config.yaml
n_layer: 8
d_model: 128
n_experts: 128
experts_per_token: 4
d_expert: 32
d_shared_expert: 64
activation: "swiglu"
moe_layers: [1, 2, 3, 4, 5, 6, 7]
router_score: "sigmoid"
normalize_top_k: true
routed_scale: 1.0
balance_loss: 0.00126
balance_bias: true
init_std_router: 0.0105
lr_router: 0.00133
vocab_size: 5944
norm: "layernorm"
norm_eps: 1e-05
tie_embeddings: "early"
optimizer: "muon_variant"
lr: 0.0141
beta1: 0.95
batch_tokens: 131072
seq_len: 512
train_tokens: 618600000
steps: 4720
dataset: "wikipedia_en"
Below are experts of layer 3 (counted from 0) of a mixture-of-experts language model. Rows are named gate (a neuron's input weights, with its number), up (a neuron's input weights, with its number) and show model dimensions 64-95. Each number is 128 + 24 x the weight over its row's rms, rounded and kept within 0 to 255. Numbers have three digits each.
Before each expert's rows: "comes after" lists some tokens at least twice as common just before its tokens as in all text. This comes from a sample of Wikipedia text that the model never trained on. Tokens count by the router's weight.

# expert 62
comes after: " |", "-", ":", ",", " the", "."
gate0:139123101097161103148169080100149076114100137136146149113150107138111145137121134088121145115126
up0:151105118145142141144139159143122143097131106162163132154126099131130142107103140122093098114087
gate1:115117131124135157156134111127151099143096157150151088156118121114150140124148088111147119091178
up1:113133159136152119077096133091170148119126139104134102161130162118141142105118116124158167126148
gate2:122156116106145130111112105119160131113093145112106121128127169113120164117124164146153166100139
up2:171126128142143105152112093119167150128169128087102108138143128082138126112103117163124131151123
gate3:125106155130108155123170108144131103148114105114133157114106115106110127129108174133097119109145
up3:118128122158130155146136119111139159128153094094158131151096102131148137146135106115102111105115
gate4:112114087164080169131106131191139124146167137165112081151093118164120101120142094085117103142133
up4:131156144099126126107147118065120155121113140119102113117183171092147150136103168119126188136160
gate5:144109105174099132133150136129140147131144103169174137136178114100151091105125140104084134183104
up5:092146163108094125139099126131145109136148133140151145153114117120123118146123138127146136075134
gate6:117113138147133129131181109121116104111150106148105102102125142097107124130134141132113180140159
up6:108149105112124137104070133124112144108159104150140136132137140116117128143094136073078114172105
gate7:152102196161101139115148168131146113108127153146106160131089158103155113074113151105137159113126
up7:120109145153161133142108130165120136119102162102135093161083102151146117153149119115146117130121
gate8:130119143097073124146123122119125185063116123111109108081147124136135176160143113118058121125117
up8:136169107110143160101111137135127092160130107091132122154139146111113147130132151180121130118109

# expert 10
comes after: " B", " b", " the", "B", "b", " C"
gate0:137119141119125111114145094143140136155163111138138086119123071122143122116122126114110145150130
up0:126103142136136113157156098140106143159128122150120127111101165101109110129087118126141120130163
gate1:130129122143137102145102136136115146143165176131156136101143169123118147143101145119151126148142
up1:105120122110118117130101124100096148097125144144141130118116151145088129173102147131163144140112
gate2:113148132125163139123097110167116151128128127117159142113073126136111114155116122127106139148102
up2:130188134127142166097140098133130085119151106110155154128110163110142108101134119126120152115123
gate3:155084101108130112139163149116120141164119088108145157104141118123170138153097113160096114140102
up3:105114118101149105132119116109182088116122105092078127157162162113119161115132121103119080135100
gate4:133133131107129126147162123142148140151164125138113108105144124131134150115134076164098107137076
up4:110146109115159101152108133108114094125134120094093146085115122108110129146169142156143120137138
gate5:111132145129102117126119108108110165154108168175089143104135105126115149152163120122126093120119
up5:140150145147107135116104128071169123130162081096132144123133163127135136109138117146175145100171
gate6:143136114108118145158086095104107144155098136122089142092107164118138112137077165160110137165137
up6:134130124071159081100160133109144139134149165168118137111129193123134143074144103073114158131146
gate7:095140106129120141178103132127092134138068137153107118097116106125087109132178149158114137141128
up7:100187148130131165088093117140156146111112183156096150120139110093113137134104139131169145158181
gate8:084104137079123131106134130091089150076152135131148127105130129101122168093107149128126138173119
up8:124112130103110127112149105139145137117189164152105133158136098135093098149075129135180115124132

# expert 63
comes after: "\n", " |\n", ")\n", ")", ".\n", "3"
gate0:121131079171118141163088140125138147125129128144137129117145138137150110127114134155136118056104
up0:114147140127135104125137126158115108119140155123141135092178156160100110137088116119101140149131
gate1:106134152139103099124161135114137136119134165129111103134125110143156140115093034159137065139091
up1:121132103149155170155162130166132105142127175091149124118163102087130163141160141111174135147120
gate2:129108122160143133100075160101152137109122111118127177092099134126127127145140168129112135120159
up2:143080122160118102107131131094145123134155129134106106148119088145125157151103158109189118116104
gate3:116151107135110175113132088126132132114114129069137147099106161096134160159090085115151135145125
up3:138123107138192097153100162132161109170132094140130097160173123113110109105167189121114112112165
gate4:108145099121162122136109104110140091147143120116106165149131065113151081110106140168156172140140
up4:134112127134115093126171106133109152145088126121109126145107148153128142103180146092068091139124
gate5:109125169143126120133151120106101085111088144105142113174127111123154130163124115124112102130155
up5:164135131134145144160110110108102125146145102091143173113123079138136088128115107158117107140169
gate6:115074118149132104121122106148115095118144168136166123118147144120130142083127122100149142129080
up6:143150130148101154132091119144097132141192124099153107113158142093128163113116147111144117157134
gate7:128176128118151122130128123141147112131082177081168135128131100088137139132105110149108154089191
up7:130115127115108118127154102110105134109145123111130150110137141101176109120114086143080124146086
gate8:101099135136131122158120109100116149191135103153129168106114119151125116124160163145108135095134
up8:153152113134143126138132152131150141130155135140119128129167122142136126124125178139129108106149

# expert 92
comes after: " |", "-", ":", " of", " The", "|"
gate0:103130092120123115126159123163129112129168141131160138139116080160117110082147164121123142095096
up0:152114158145094127118146087089140134109090147090156140109100171103141142155110120129129091144123
gate1:106182152093077100123127156135114144085129142111146107153124136161141135127159122164102162080125
up1:158116101126136134138122112108182079090078109147141126094120083116165140138119136090094136140173
gate2:119161091127141102146114124115143136109128097159145114174176113146145118098125146124096187100135
up2:139083152059103114140153138164108107137130101101122119165123148145153108131150110130103181137132
gate3:153114124149126121146130126099134125133115101178164133111133134107079151110105104141065152117108
up3:082113093127134138125136139120130127111133111112117139145073136140130178155214120101137146134133
gate4:117135116113116155203148129157153099123125138146156152108137172131136091097116170107101125113145
up4:134153128157174122130104134112127111152098090142175122146141131156141085089102117110119170126149
gate5:148134114131113156116151113130164131091123124130148156111128107149145158134123123118154183150136
up5:159135120105142096106135134103097097131103117167127159155153137096117141132103159140141131116098
gate6:122170117147120125154164154133101139079150130087152121113127142125093157134127124087103198133116
up6:128152114082114136125123165129128165152132118139131142093151110128096169140158127097156128096157
gate7:107119124147120160106130156075129137111094140095146125122121115158134138139095114157160115112134
up7:145169154124120131156077168136124152152110139123136128123085120101139119173139125120112105118143
gate8:166096145118124113141180158153099118100133082128163119095170158143144083133091108127118127128122
up8:152147152143139116140138121156073148141140071097153164120126137115183115113100127120164157159130

# expert 66
comes after: " the", "-", " of", ":", " in", " and"
gate14:107135117161107136129107134132131096140123147147157170148137074109097132148155126121102117153113
up14:100092175147084116163118153152103113109139157130154125120084107110109154177155117085113104112096
gate15:149114137117125111104147156107168139127115151143104120085159094144141135175152124134082127115073
up15:123105090155140107137139118163110094112161141128126132169083113128082112113115150113129130151183
gate16:094140112114090103171127152134123121183149124165141163102127101151116054154136124135151129098112
up16:175130118118092109101161121099132134111158136170126144137174138119132177139108102122143156081148
gate17:100121076151150154147136133152117109130139143135114140134114135128149112133143100116139113089117
up17:153131139151157106051112127118123153111136109181104161131104108092108128111160163143103105159124
gate18:138125180101121156103160146111091147124105157116104140144137136148079135113185144122123114138118
up18:102139108135119107153106126137168109136173115103098134100145096129086100123130169114161129116133
gate19:125112103169142133150129092118109140126132083096129104165158122159128175081127147134178078112129
up19:149136088150157143113097101103114139177144112127151076138163108112142139133132127137156099142146
gate20:143116132104120135071136150122092147140097118148095114144127146129128166170129164116163142116144
up20:144117134172128135156116160144158086108172128127183090089066109138107107107113097128104102122103
gate21:110151061085150102130165167132128104106147158131146156144157120098160149130172150107133126111125
up21:139164131150103143174114116104110151128102144137118119125099147093106150127075133137129147112092
gate22:131150092084114103153144126134133099125155144116167130132108122129119092100103143127107090100174
up22:123106121141160152111122146093153154144135122084148147136121145113123132113092109145150128122149

# expert 96
comes after: " H", " h", " K", "h", "H", " R"
gate0:099113120117144212115127135145163149137119111114130132136195126126159181128133107112139125086111
up0:082146134157137131119111149125128101086130094113113152138111143157163123140136147153119119092176
gate1:111122083126101135148131135122116136126122186130151151111166115122112127117097104176121155126147
up1:092138105082130137129153100145141163133119142131162075076130136118132116138118152149111161135169
gate2:112137147119101110107154134145108126125128115082120152055128141163157109117125128120121123092113
up2:154127125185101109141145093058124101164098144119136131127172123115089086119134135122142095159148
gate3:126124128163101107134150116146184161153100161083131140104135118162103164133087147137089114133087
up3:132122087154120144160142099183154134156110130066094114138131118146111124147137164140093158120143
gate4:119126100121140171128141148154153147161072149118101125138156118145125131130100145164122104153095
up4:157168094134147153131148118161104123143110098111094167145104146155120134136100118154082123134168
gate5:127151136139131142120130153097147127114135128098166143132121153160125155108176104140110123126141
up5:169115110119152124088167096091116110133093162121095141115149112109113136144126113132156106122122
gate6:133115148181099125116144100131129160135106162077132148164192135129175138140135138121146098098123
up6:117154110113101149124128102110104123091161151126165153138127128131103143092071111152123145126110
gate7:115116081109164132142135100140132155123103113152159122137129146106130188099125118109160135129140
up7:147079132127148115091128141143100160107115118083182156149089115143095111128153100132111156091126
gate8:139135104126129156148163132138115125123116188073131151092151154142134151111111166176132121169103
up8:115167122139095108102113122119125153146121126126114118139136112125128175095123143113102156134127

# expert 71
comes after: "0", ")", " ", "1", "2", "3"
gate0:124138110093149110177165129148101117173140156087154157118150117134088113123123132153122176096078
up0:141115136144084085132158106156136113156123125132131166135126140153128120120143122158127184123070
gate1:112139153145145130099084115130154131147167140136177170145179135141101138076138130127123100140097
up1:161134119183148160091101109136121138112124083149173162097180120135115114115121147141147118146073
gate2:151159145100095116131150131126168147100118150131095114102131097116106118121115091127127120134125
up2:140128097103126151138154096152088118128154088149088116139091140128102135131116084135114171143091
gate3:131150104157119127109113111097136128146110094096113104130161138173079113119133140156155163170099
up3:165167092121121122133147112129100148116159125115104137097098138167129113102157138143132144131141
gate4:111148114113152155131161161136127130111155189099112158132112104116168137110097131096114171173123
up4:115145109073135134117131127161105097101111144078131104107148143131142105138130154126132126147149
gate5:128159099121152128094159145152109128131132131094096128135119125146111154095108107152166130157122
up5:146141150122149160137075112104121166120162132163135143123103106069135183115103151086084127098097
gate6:140174157083084110143116147179145089123135125127112131145134101115121160155125141161061157141082
up6:129100141128131122124123103089141114095084141087155106118094112173112163086153162134114165137131
gate7:172099147109140103119100156119156128097124126123115099077142141137097155146112105136087172143088
up7:149131104134138145173106142140118144119123137147086092130139111132109141172134141120118130119134
gate8:136129131125109126126151106136137125138131113117137189131155091108159145109111116129129170099098
up8:165117128126117152151104180171126143109102118145123077140145145129118169125113169130155105108105

# expert 18
comes after: "0", ")", " ", "1", "2", " —"
gate0:140167152151151164109154169158124141124136167144096141110110121099141153098135137114086139130111
up0:140135145115142139100134117133125118147159143165130169125101148095144113089138162137118183140104
gate1:080127150143152100129129111128162123155134158126153142109149097145132112125143153152102139146091
up1:139110121115118176124101122103115157125121102163092150159157143132151125142096118111158118102132
gate2:146103111133085141183147155128157156120134146122140111103136127109092144144102139090119118120107
up2:123136123160145097104122115140125120110154093141132137129102142114144081168113073102109108140094
gate3:159141110120121122126123131103159115123139171094137091133115117130121115118098121100127150128126
up3:137140132150181115138161134162166147184147106163121131158131155064089150143131119141098124121127
gate4:102130097148110119147184178137112128149151131150154076123169106098108156105110151131149166085108
up4:146111071132111102115169130115109143173150140127142115080185124090132142114121161112119149123097
gate5:100114135134121159142123140119152110132095116125151160115133132128132092063106110125160172123125
up5:100140099153108100119138108126149104131107166147137140156120148106135141101131119175112108176137
gate6:112135172092118103132176121130121150131204165129134168170131161103152163070152142125136110077134
up6:115139115091158134116156070140128123085166143101131084153121176158117107158158153157143147129143
gate7:129127097143118153170134120100121093115134157096071105142116124130155142113129133158124137172128
up7:173150152154132134170127112109108122116156168118105104097092078155137116111123075120120087156144
gate8:133145113102111134124149155139159114145129139115169144147196077092113154114125087139133178122116
up8:108180138087095112130135131105117175171137135149116145169161114088134154105148083145127160103096